python train.py --n_experts=24 --d_shared_expert=320 --routed_scale=1.41
Below are experts of layer 4 (counted from 0) of a mixture-of-experts language model. Rows are named router (the router's row for the expert), gate (a neuron's input weights, with its number), up (a neuron's input weights, with its number) and show model dimensions 288-335. Each number is 50 + 15 x the weight over its row's rms, rounded and kept within 0 to 99.
Before each expert's rows: a language model's description of what the expert responds to. This comes from a sample of Wikipedia text that the model never trained on.

# expert 16
What it handles: Personal names. First names and name pieces in people and place names, such as John, David, -son, -ton, as in Bl-air, Lu-iz.
router:38 49 60 42 33 34 51 66 54 54 34 42 53 43 37 36 32 33 74 34 44 21 53 50 66 55 52 41 59 60 38 62 56 52 38 27 58 62 55 44 50 66 55 37 61 76 62 48
gate0:45 85 47 61 78 19 52 52 85 55 19 23 64 33 26 28 51 51 26 39 69 43 48 51 47 60 58 49 33 32 27 53 54 69 53 37 47 33 52 41 44 57 72 52 85 29 55 65
up0:50 52 50 61 53 30 47 27 67 76 84 33 73 74 46 23 52 54 43 29 62 54 53 35 42 23 45 53 62 58 49 53 74 62 55 23 69 59 48 41 80 37 29 68 30 80 77 46

# expert 7
What it handles: Word-ending suffixes, past verbs. Word-final suffixes and past-tense verbs in narrative prose, such as -ing, -ed, -ation, caught, finished, released, used.
router:56 33 68 67 26 54 61 53 59 30 48 48 71 41 64 58 34 45 58 47 57 23 40 66 59 66 62 30 66 61 44 71 56 71 77 61 55 66 47 51 32 45 61 46 43 83 52 57
gate0:71 57 64 41 67 41 75 46 24 32 52 18 39 43 52 45 14 61 32 43 66 54 67 23 63 57 64 38 46 43 29 49 34 43 49 74 54 53 37 63 52 34 31 61 41 67 23 82
up0:45 55 45 45 37 60 73 44 35 36 66 57 49 63 50 66 24 39 26 62 34 42 61 45 44 60 50 69 39 33 44 06 51 34 62 68 41 28 53 54 64 49 77 31 59 24 41 63

# expert 3
What it handles: Mixed function words, name pieces. Mixed cases: the conjunction and, pronoun He, auxiliaries was and will, and mid-word pieces of foreign names after G, such as Gustavo, Govt, Giro.
router:44 60 54 53 51 41 63 43 71 69 57 06 46 46 55 21 49 60 69 26 28 10 52 59 49 66 40 41 65 46 54 70 57 51 60 56 65 54 50 54 39 56 33 27 57 47 82 52
gate0:71 33 32 67 54 54 58 55 47 31 43 45 38 52 65 51 67 51 81 61 64 38 34 23 40 89 27 63 47 72 21 62 40 36 47 46 47 65 75 54 43 43 55 55 53 47 48 53
up0:51 60 73 46 43 17 70 69 41 26 74 29 56 62 47 58 47 65 59 53 46 48 46 53 46 64 61 56 60 43 58 41 50 38 52 63 90 65 46 30 45 49 40 62 49 34 47 78

# expert 9
What it handles: Copulas and auxiliaries. Forms of be and have, plus as, also, not and bare verbs after to, such as was, is, been, treat.
router:72 40 55 43 62 46 46 55 57 66 74 56 47 31 56 28 82 48 63 55 41 29 64 69 53 64 53 59 76 56 52 63 40 54 55 46 58 66 63 60 43 56 46 34 47 64 58 46
gate0:26 47 50 40 65 42 56 45 46 70 60 66 51 52 55 21 50 45 41 70 62 51 52 38 59 35 45 53 75 57 40 68 55 59 86 37 57 75 37 56 28 33 52 68 39 43 39 41
up0:43 37 39 49 65 55 32 35 54 40 46 61 28 37 66 51 73 29 48 59 61 44 54 32 50 47 53 61 58 42 51 38 54 59 79 29 53 68 58 64 56 35 54 66 35 53 39 45

# expert 6
What it handles: Articles and size adjectives. Articles a, an and the, plus ordinals and size words like first, largest, great and -year, and the piece ag in bag.
router:53 54 52 52 39 52 44 36 81 45 68 65 53 53 74 55 21 52 47 41 34 16 59 62 48 70 41 46 52 58 30 84 59 65 53 47 58 34 52 52 49 59 45 33 60 80 67 56
gate0:55 67 59 26 45 50 49 54 53 42 33 37 54 57 82 37 69 32 55 59 46 46 37 83 63 27 29 29 73 49 47 28 65 81 40 25 72 55 58 31 54 27 39 56 41 57 76 47
up0:60 80 21 52 53 67 47 55 26 41 66 35 59 52 38 45 52 78 73 47 56 55 57 27 40 52 46 67 62 65 57 38 29 41 65 50 28 41 45 71 35 60 48 50 80 36 51 19

# expert 5
What it handles: Prepositions after nouns/verbs. Prepositions, mostly of, in, to, at, from, placed before a noun phrase, as in run out of, end of, interest in.
router:42 37 48 45 32 52 45 50 81 59 63 48 38 50 44 23 33 50 49 58 46 29 47 41 62 50 25 43 42 62 39 61 72 37 56 58 51 36 85 39 48 44 62 24 32 56 65 48
gate0:52 57 50 59 44 55 43 38 33 69 54 34 44 64 61 21 51 53 57 44 50 48 45 33 74 53 69 87 71 36 36 43 50 40 52 39 54 45 37 46 47 76 46 65 73 51 69 42
up0:32 54 35 46 58 30 68 43 54 39 74 50 48 63 52 75 40 61 37 56 32 45 75 49 53 23 48 42 51 53 62 48 23 59 28 36 50 66 48 57 33 36 45 48 21 66 53 76

# expert 4
What it handles: Mid-word short fragments. Short vowel-consonant pieces inside words, usually after a capital or first letters, such as em-anc-ipation, vers-at-ile, O-pt-ical.
router:55 61 43 52 58 42 72 37 73 45 60 61 25 54 55 33 47 47 49 64 51 24 56 51 67 39 36 30 59 47 23 78 44 55 81 48 53 34 67 63 42 49 56 30 25 54 59 37
gate0:45 68 22 84 49 61 53 58 47 61 71 32 54 46 46 60 44 48 57 33 52 46 50 69 53 28 26 61 59 61 44 57 78 47 45 48 52 32 33 17 51 57 80 39 28 53 52 57
up0:90 35 45 46 51 41 48 41 35 63 37 52 73 59 34 33 31 59 64 74 45 24 44 59 49 67 59 77 76 46 65 39 14 33 56 44 70 50 50 76 62 43 47 43 72 41 61 23

# expert 1
What it handles: Digits in numbers. Digit pieces and numbers in tables, dates, scores and coordinates, such as 2:00, 1.83 m, 2010/2011.
router:57 49 55 54 49 50 61 44 69 51 38 57 52 58 62 53 28 50 62 79 46 25 67 51 57 51 41 53 32 62 32 79 63 64 58 55 64 39 56 59 46 76 52 23 33 64 83 56
gate0:76 30 61 52 21 78 29 37 47 38 27 62 53 84 57 37 38 50 55 46 40 26 27 53 51 32 32 34 50 58 65 44 36 51 54 64 40 51 62 39 56 42 61 52 37 25 57 86
up0:37 76 70 52 75 02 56 51 57 45 81 37 34 23 43 67 50 75 53 49 52 70 71 64 64 76 60 56 51 47 41 53 75 75 58 29 62 53 32 58 44 47 31 32 51 73 20 22

# expert 10
What it handles: Clause connectives. Commas and clause-linking words such as that, which, but, where, while, if, usually at a clause or sentence start.
router:33 48 23 54 50 38 62 48 55 54 36 60 25 43 51 47 33 39 47 55 40 35 63 44 42 69 73 44 44 56 42 55 38 63 65 38 76 30 74 62 33 63 42 40 44 72 79 38
gate0:50 27 56 59 37 63 86 48 35 79 69 61 56 49 59 69 39 39 51 31 46 53 43 41 69 21 38 67 59 37 52 41 41 72 61 28 51 38 68 80 40 45 38 17 37 58 43 39
up0:55 64 61 44 60 67 25 94 42 27 66 50 42 24 24 19 51 30 48 50 34 59 31 53 31 61 49 48 47 61 38 57 38 38 41 67 44 54 35 08 46 44 59 69 70 37 58 58

# expert 23
What it handles: Determiners and possessives. The article the and possessives his, their, its, 's before a noun, plus some name pieces after H, like Hedwig.
router:56 73 44 61 30 46 45 43 66 60 41 43 40 54 68 41 45 66 62 34 41 06 62 54 64 52 36 54 87 51 32 68 45 57 45 40 69 57 58 58 42 58 44 39 43 76 57 46
gate0:58 42 33 59 39 67 33 58 42 50 49 73 49 52 67 19 54 36 36 52 25 30 61 48 47 53 41 36 47 67 67 57 54 34 76 51 59 22 62 38 50 49 33 65 53 46 53 87
up0:53 25 07 47 62 66 61 31 59 51 47 51 32 68 70 48 45 80 15 58 40 42 68 44 39 82 54 31 53 63 50 19 71 52 55 26 52 40 62 53 38 56 22 61 60 63 40 76

# expert 11
What it handles: Capital initial pieces. Capitalized first pieces of names, places and institutions, often after a pipe or of, such as C(enis), Br(andeis), Stan(ford).
router:32 43 63 35 42 58 54 34 63 57 64 52 26 31 63 45 41 56 57 43 42 00 55 59 75 63 57 42 86 64 31 64 53 61 76 49 60 36 50 69 39 42 53 19 39 67 66 61
gate0:57 22 66 82 87 34 53 25 42 61 61 48 54 49 18 39 56 68 60 63 45 62 50 72 40 55 63 23 52 37 28 48 41 71 56 59 41 56 46 52 41 69 35 59 55 57 28 56
up0:29 42 53 50 65 30 43 27 64 79 54 53 43 29 38 38 32 67 74 43 67 60 56 49 56 45 63 36 45 47 41 21 34 58 52 52 48 25 50 39 60 72 45 51 32 56 51 60

# expert 22
What it handles: Headings and -ical endings. Wiki heading equals signs and table markup, plus adjective endings like -ical and -ary, and words like his, its, on, public.
router:65 49 52 48 54 36 60 30 64 33 56 52 54 55 43 53 33 38 77 38 47 34 74 68 69 50 43 48 56 55 29 80 59 49 57 48 56 78 50 50 34 71 43 43 45 77 47 43
gate0:46 73 42 49 21 58 43 61 73 45 39 81 50 46 39 50 36 44 39 66 37 39 23 56 44 41 54 33 50 62 59 41 77 40 40 61 68 60 38 65 57 50 63 43 56 58 19 49
up0:50 53 45 45 49 51 39 55 68 71 47 54 91 35 59 49 57 57 55 53 78 35 61 58 50 46 39 66 72 67 52 56 78 51 49 52 57 45 26 71 64 53 84 22 68 61 23 38

# expert 2
What it handles: Media and sports nouns. Nouns for creative or sporting units after the or a, such as film, album, team, game, track, season, record.
router:32 55 52 35 50 33 51 66 41 51 56 39 32 58 49 43 58 57 61 44 31 27 55 53 57 61 27 55 60 52 11 69 41 63 70 50 74 41 52 50 38 40 67 18 39 61 51 52
gate0:32 39 36 25 46 77 51 24 37 51 19 38 67 90 49 46 54 56 75 54 32 34 52 48 75 67 09 82 30 46 51 39 46 59 70 37 55 44 54 61 19 32 55 28 57 59 36 87
up0:43 39 19 36 38 75 42 46 43 80 20 29 86 65 68 39 61 56 48 36 51 40 76 60 61 52 33 63 46 38 41 20 44 50 25 49 53 28 43 23 38 34 79 74 49 54 46 66

# expert 21
What it handles: Place and institution nouns. Final nouns or word-ends of place and institution names, such as University, States, City, School, Switzerland.
router:42 72 59 55 34 35 52 32 60 37 50 60 51 44 62 20 45 55 68 61 42 12 41 64 58 60 52 33 41 67 37 65 51 65 60 47 48 63 51 47 31 65 53 37 45 67 80 61
gate0:42 66 62 38 64 81 54 56 63 50 35 53 41 44 35 45 41 70 27 84 58 10 51 46 43 56 57 36 40 47 27 64 41 69 49 31 56 04 66 64 37 51 61 37 54 68 44 62
up0:69 45 51 32 63 19 35 54 42 68 28 54 44 58 62 78 41 22 69 50 46 99 53 30 56 44 44 51 57 58 53 15 58 51 33 56 63 82 38 42 55 57 57 46 20 48 59 50

# expert 8
What it handles: Hyphens, letters, digits. Hyphens, single capital letters, digits and decimal pieces in codes, ISBNs, acronyms and numbers, such as 1-870114-00, DVD, AGM, 0.4744.
router:54 36 30 38 51 29 47 57 54 59 42 68 46 30 66 40 43 37 50 80 47 32 38 65 39 65 50 45 55 60 36 99 57 41 58 44 67 34 60 60 46 52 52 36 53 73 47 55
gate0:35 55 60 81 84 58 62 61 34 55 45 41 37 43 67 38 37 31 44 46 58 38 60 63 66 71 50 51 48 61 60 48 63 64 39 64 31 34 44 46 45 53 47 15 34 31 68 39
up0:55 35 66 50 37 45 38 38 80 15 47 51 38 55 46 76 62 70 63 49 44 52 27 36 67 61 51 69 63 41 47 47 41 44 70 43 67 65 61 39 41 34 60 50 49 48 49 77

# expert 0
What it handles: Line breaks and symbols. Line breaks in tables, lists and infoboxes, plus quote marks, dollar signs, degree signs and stray encoding bytes such as \xc3.
router:43 46 64 42 40 65 68 49 72 69 68 70 39 37 70 43 49 74 61 48 44 26 43 42 61 64 52 52 55 57 55 65 66 59 42 43 55 48 62 50 35 52 63 48 44 74 50 43
gate0:37 52 65 93 57 59 40 66 34 63 62 69 66 60 57 11 49 61 39 36 37 44 51 53 44 37 63 52 60 48 45 65 64 65 63 36 58 55 69 62 30 38 62 55 53 32 51 53
up0:38 24 44 28 58 32 32 62 48 72 46 27 50 44 53 54 24 69 53 45 46 57 57 40 59 56 48 63 44 55 63 64 62 52 45 76 29 78 46 23 28 63 42 35 48 37 38 41

# expert 15
What it handles: Sentence-final periods. Periods and closing punctuation ending sentences, often merged with a word end like s., es., ed., ")."; also it in Amit.
router:37 54 51 25 58 39 29 51 70 44 77 38 54 36 44 66 36 57 80 41 34 28 38 79 55 56 24 47 74 54 57 63 55 59 47 49 55 42 64 52 25 58 81 15 24 56 66 47
gate0:71 49 50 50 60 39 62 49 71 38 63 60 49 34 45 67 37 50 38 59 63 06 28 53 57 53 66 77 24 42 40 39 29 65 28 19 53 07 36 34 49 57 63 59 44 59 48 54
up0:46 42 39 40 82 62 58 63 64 38 31 48 39 53 58 35 47 44 38 64 58 44 54 55 75 82 50 45 42 42 55 32 44 52 25 32 69 27 09 50 39 60 46 33 60 47 73 30

# expert 14
What it handles: Word-initial prefixes. First pieces of lowercase words after an article or verb, such as con, un, re, ex, pre, as in cons-erved, prom-inent.
router:52 55 64 47 61 63 58 35 59 23 77 38 24 59 56 48 50 52 52 41 44 32 49 56 70 46 47 39 57 70 44 71 40 71 61 40 46 43 65 42 44 56 46 40 39 74 50 65
gate0:30 90 33 60 63 44 66 45 56 52 74 58 44 43 40 57 63 58 22 18 48 53 42 52 36 53 71 61 81 49 70 57 51 53 49 48 53 53 42 47 39 47 63 57 33 65 54 25
up0:84 43 75 35 19 49 50 67 83 62 09 50 34 58 65 64 58 23 43 54 67 58 54 75 54 27 41 59 49 64 59 67 56 59 39 65 50 30 64 73 49 59 52 44 69 60 61 50

# expert 19
What it handles: Dates, railways, place words. Month names, year digits after a month, railway and station words, and pieces like ew, st, New in place names.
router:79 39 55 57 57 43 46 31 56 39 43 57 04 37 52 56 34 64 49 49 46 31 35 50 45 50 23 52 46 61 28 75 41 41 67 52 68 20 48 56 48 55 48 34 35 53 78 47
gate0:26 61 24 45 52 31 50 47 60 19 55 62 42 54 58 67 23 64 66 74 73 34 45 50 35 49 43 56 37 62 29 58 38 79 86 60 59 51 43 52 32 21 33 61 79 34 50 44
up0:46 56 65 39 75 31 45 00 61 34 53 45 61 66 85 51 63 49 55 50 52 26 61 35 38 16 72 71 62 13 25 36 31 44 27 70 73 38 73 33 62 30 60 34 44 41 63 44

# expert 12
What it handles: Pronouns and word endings. Subject pronouns he and she, plus vowel-heavy word pieces such as ar, el, an, ic, as in liter-ar-ischen, Soqu-el.
router:47 43 52 41 38 39 63 48 52 48 53 56 40 48 16 56 44 48 54 63 33 17 52 47 74 52 42 52 71 57 35 45 46 49 35 44 43 66 65 46 43 59 48 32 55 69 41 55
gate0:54 75 56 21 31 38 41 36 48 77 53 31 69 38 45 51 48 39 52 64 32 63 39 45 61 51 56 52 24 49 48 79 35 24 63 64 56 99 56 59 46 57 63 47 51 34 56 56
up0:74 14 51 67 58 70 53 72 45 43 65 63 41 43 34 46 13 40 59 49 66 25 43 44 55 52 66 47 61 53 61 51 33 37 52 44 50 63 45 65 67 59 34 33 40 16 47 48